Below are experts of layer 4 (counted from 0) of a mixture-of-experts language model. Rows are named router (the router's row for the expert), gate (a neuron's input weights, with its number), up (a neuron's input weights, with its number) and show model dimensions 0-95. Each number is 500 + 40 x the weight over its row's rms, rounded and kept within 0 to 999. Numbers have three digits each.
After each expert's rows: a language model's description of what the expert responds to. This comes from a sample of Wikipedia text that the model never trained on.

# expert 10
router:487505518480435476552524520424493458554469585499500492525457488502533502532518552409546377505519498457517551493454486510480519447447478488505557458473555489464413492512540530438518519472544508531473520459498449458525427501518506520456473500511506463498428447551471482496483472509490482504
gate0:408428518460602462455590559499482534521495553486496476517552537451562509549432483459479503432451458504471499492578433503506426505602538418524486522527519533501439506482532434521511555440453479418473434461547510494442439498576522446529486516462440460536486516564469529488519501469425479532
up0:439516497449497515450539409508513504454470483478433489545549550466580557530531460482503478438490518506509506502581456571474461491511495435508514483501504475483419471478560455451534598539494462543559490505551528484482549507498500466533428479434458491456552534511453472438546541505423564486
Music and recordings

# expert 11
router:457505492525512450443498521546484485452523447452513547530511464478416506546519516499463521467567525522454435480544483567525509585454489536514519416437469477445526503495526472566514511477479490511476478577488517438536552496515520574503517555550508455547550553522524557436490539586437470550
gate0:473480557444500509603535529584471500424465498501478454511487502507428460530575491510471502545456567539502468463519402510474519520460523503462452479524433525446554547509401491539468512500577482485440519516507556464537499516416467539490514541465509526514398532475514437463492503474441468454
up0:557503450437478559495476577514479536406535505489494543538583484527471520447514492523467471544487489509515469526497534525533485536485492544536472539455534595486528590504544542545447496469508528516560514507497553551522559441491453459487439531464463524531528513501452508488540467407471464538
Colons after field labels

# expert 3
router:494557481582522529470477550484547534446542537491483362449505492528534496563479459493499517467563498465490525475444524448443501474574516566539444559517513487451480559571506519453452493514466493428512437539444499561508465531574559482502516493486505451474486513464478567534449512533462504472
gate0:468445488421510454480453565471525483563496444503468511491572462463515500568409486539445467516481490478434505434480482530506506519546460480493434500522459485506550522548446523437523571489524478460543543529473432535417516475566475460485519439536466514525430500509530536554553471461561499577
up0:497484472526499446513480511487518553483477478478524505543494536483509513556499503505507489514599524554442513523508485461481487461543538548470496494559476480437527454520525544446417508539520486537508504512491480507465577494483514457469493484524538499496538493428464492483527491500507523428
Math notation, rare names

# expert 5
router:533494460480526526526489455577442526468490452521419519555497517427581517536508503634458496550513530500537512452517479452469449481467515602507456490465474520476427478465521472444495491465463488597412541584537573439503523485437441486494485504443513518489490518564460521511477454467539475436
gate0:458506509492490502586496474521426445544409527448531498540510533466502472496498526533477475525525465565495527471537511499467495499509542500499558460531498489554527439435467544587473529520508525558447518568485511417477447523422448590574472532508425516398501528482474444515440498470458534507
up0:530551460556502544435467500512537531445570459473484468518445525493567548482471496422542583525444518482449464528456494495541499518507490531483493476435460471454383529528569530571543448467486508471513427533516539549513600516570520495514547584475514454460479489459472509445532456469542495505
Punctuation inside words/numbers

# expert 15
router:452514466502485439531520447473465497560462540553467486530572527441483453455489489469488533465517519601475520458509543494533455538500402518513544543578509548486572534462479512547516459482463513493564554521443480500487587510553505503459497421484533530554447430524452457468492550509557535516
gate0:553492495507509481535521547513491465513551482521514520481521479477556505549568464485430573480403531448451501495495484408457476525535554520480499463397550462439497512478453463480441496500519465470477501534520498414457509520443467552444487491544539549512537551469442503454496487531496487514
up0:492482517524492527446525476506559514503421433496451523542532474535446532488424532512540460485578533471499459500467531538503476509528519443495525518511464504508495477589585538500602475567532487576612489492491479545466513495501463486539515471497514475465545455493482534464462482537438444469
Table cell separators

# expert 14
router:515495572458499535458440510469494475528458512509567572418530560558497567482489494544509474561462450498505539566492535523507525561572454469500462510582523539547583467472540547483524547544589547522464566415521460470528448488438467475528498484545487592464465462517508397510500519464559501543
gate0:513453527540554536481468523535469536525596482552591506501510463422492453488527460520502500494519497484554427501470545489522492494493491400560460454499550484407520458516510587519449487573578445544498502500488502535502469512526486495479476500563443526541513545464568385479536435454463594427
up0:467574508433521498487473364465487472475467558404470505519522549505498535547453531501392491517486485578499552479480477537510533530475505520530494502501433460515470533473537436500522469482441575507512517490545470433570554480463485569531489517475579567443467474490502533578522556565578463459
Verbs in narrative

# expert 7
router:505526506468463571457477500507469526475515449488582452507445425461473470541550447443472531557486540520507494527514531543505475408471550528464455536434526552492470488460467473555477456527482520464459463548524498545494501428443519498446535538534561465529537495483534550508459522481486435450
gate0:458502478482449563498523531486511485576500528461529642528529442498481565492484532503562531519517448508478443531536537532555495435520482542463495544440447409530454503463507447492478516424521460489515507451525547467469493528492576566547467484515498492527497597503499474557487460491457509522
up0:491448495465452499564499566490446498479471514531475549468518514533450517532499478564600466495559467506506451573579424505491493506572561537428530455474487379491538508529478493477447462514442489474580514447464483471499388523522587532528477453551541497515530515458472470498515530472564554557
Sentence boundaries

# expert 1
router:474500507520517484553518470566513512470559501517469576536532475523495418545503456550438533460439549477531462479521486531536496533503569483490485469527507474504490500441510511570529486428501495472540474489594514447521523409492446461562519463498466512522547487409523526528572520607516520551
gate0:533519504579508515467446504514512448476523459498552502459547481487534549485560481441486405497521558430558526512490509491535526520525502500527486460481478529511543503500528447472498474509520550543464552498544496512539471538467515363521569496522409571554516474507565515491442523532513536521
up0:577493535572498514529466533544511443465572417498560455424456519568514502469538522461502519529536491466520484495566494520469490502479439505497450531545431541480519558489509455556486508519535549599522493543430525492554433488471525435521506490486480541504506373465569459483475571526470496493
Prepositions after nouns

# expert 9
router:456488539512508534449509487608502504456511503501521512510495493510486459537486576548465556502547514425470551487507500455527505470446503510519473465431572449524515558468484506526505551475535500446530476499532504546491470526492514560540521508552551520415504530468539443483486465519544470582
gate0:550528443453512453508491576539549583552554522470488448511541458475516480472408518502506464491453506561516506507489456507478529521441422521498568443517512432509484519456529448541528517482548520509548587471509570576482364469452537535504488541489545508544485520549517495523516473592517538503
up0:532537452440520453570553506571500513559544516476531509480527450468536513498500435497467423447459445585500506495497507487483538497474482529488476522510544528488549510519518510472514617488492529476488534515556528500500463506460519607534485511448503435499537509462541467526510504525492461521
Place and institution nouns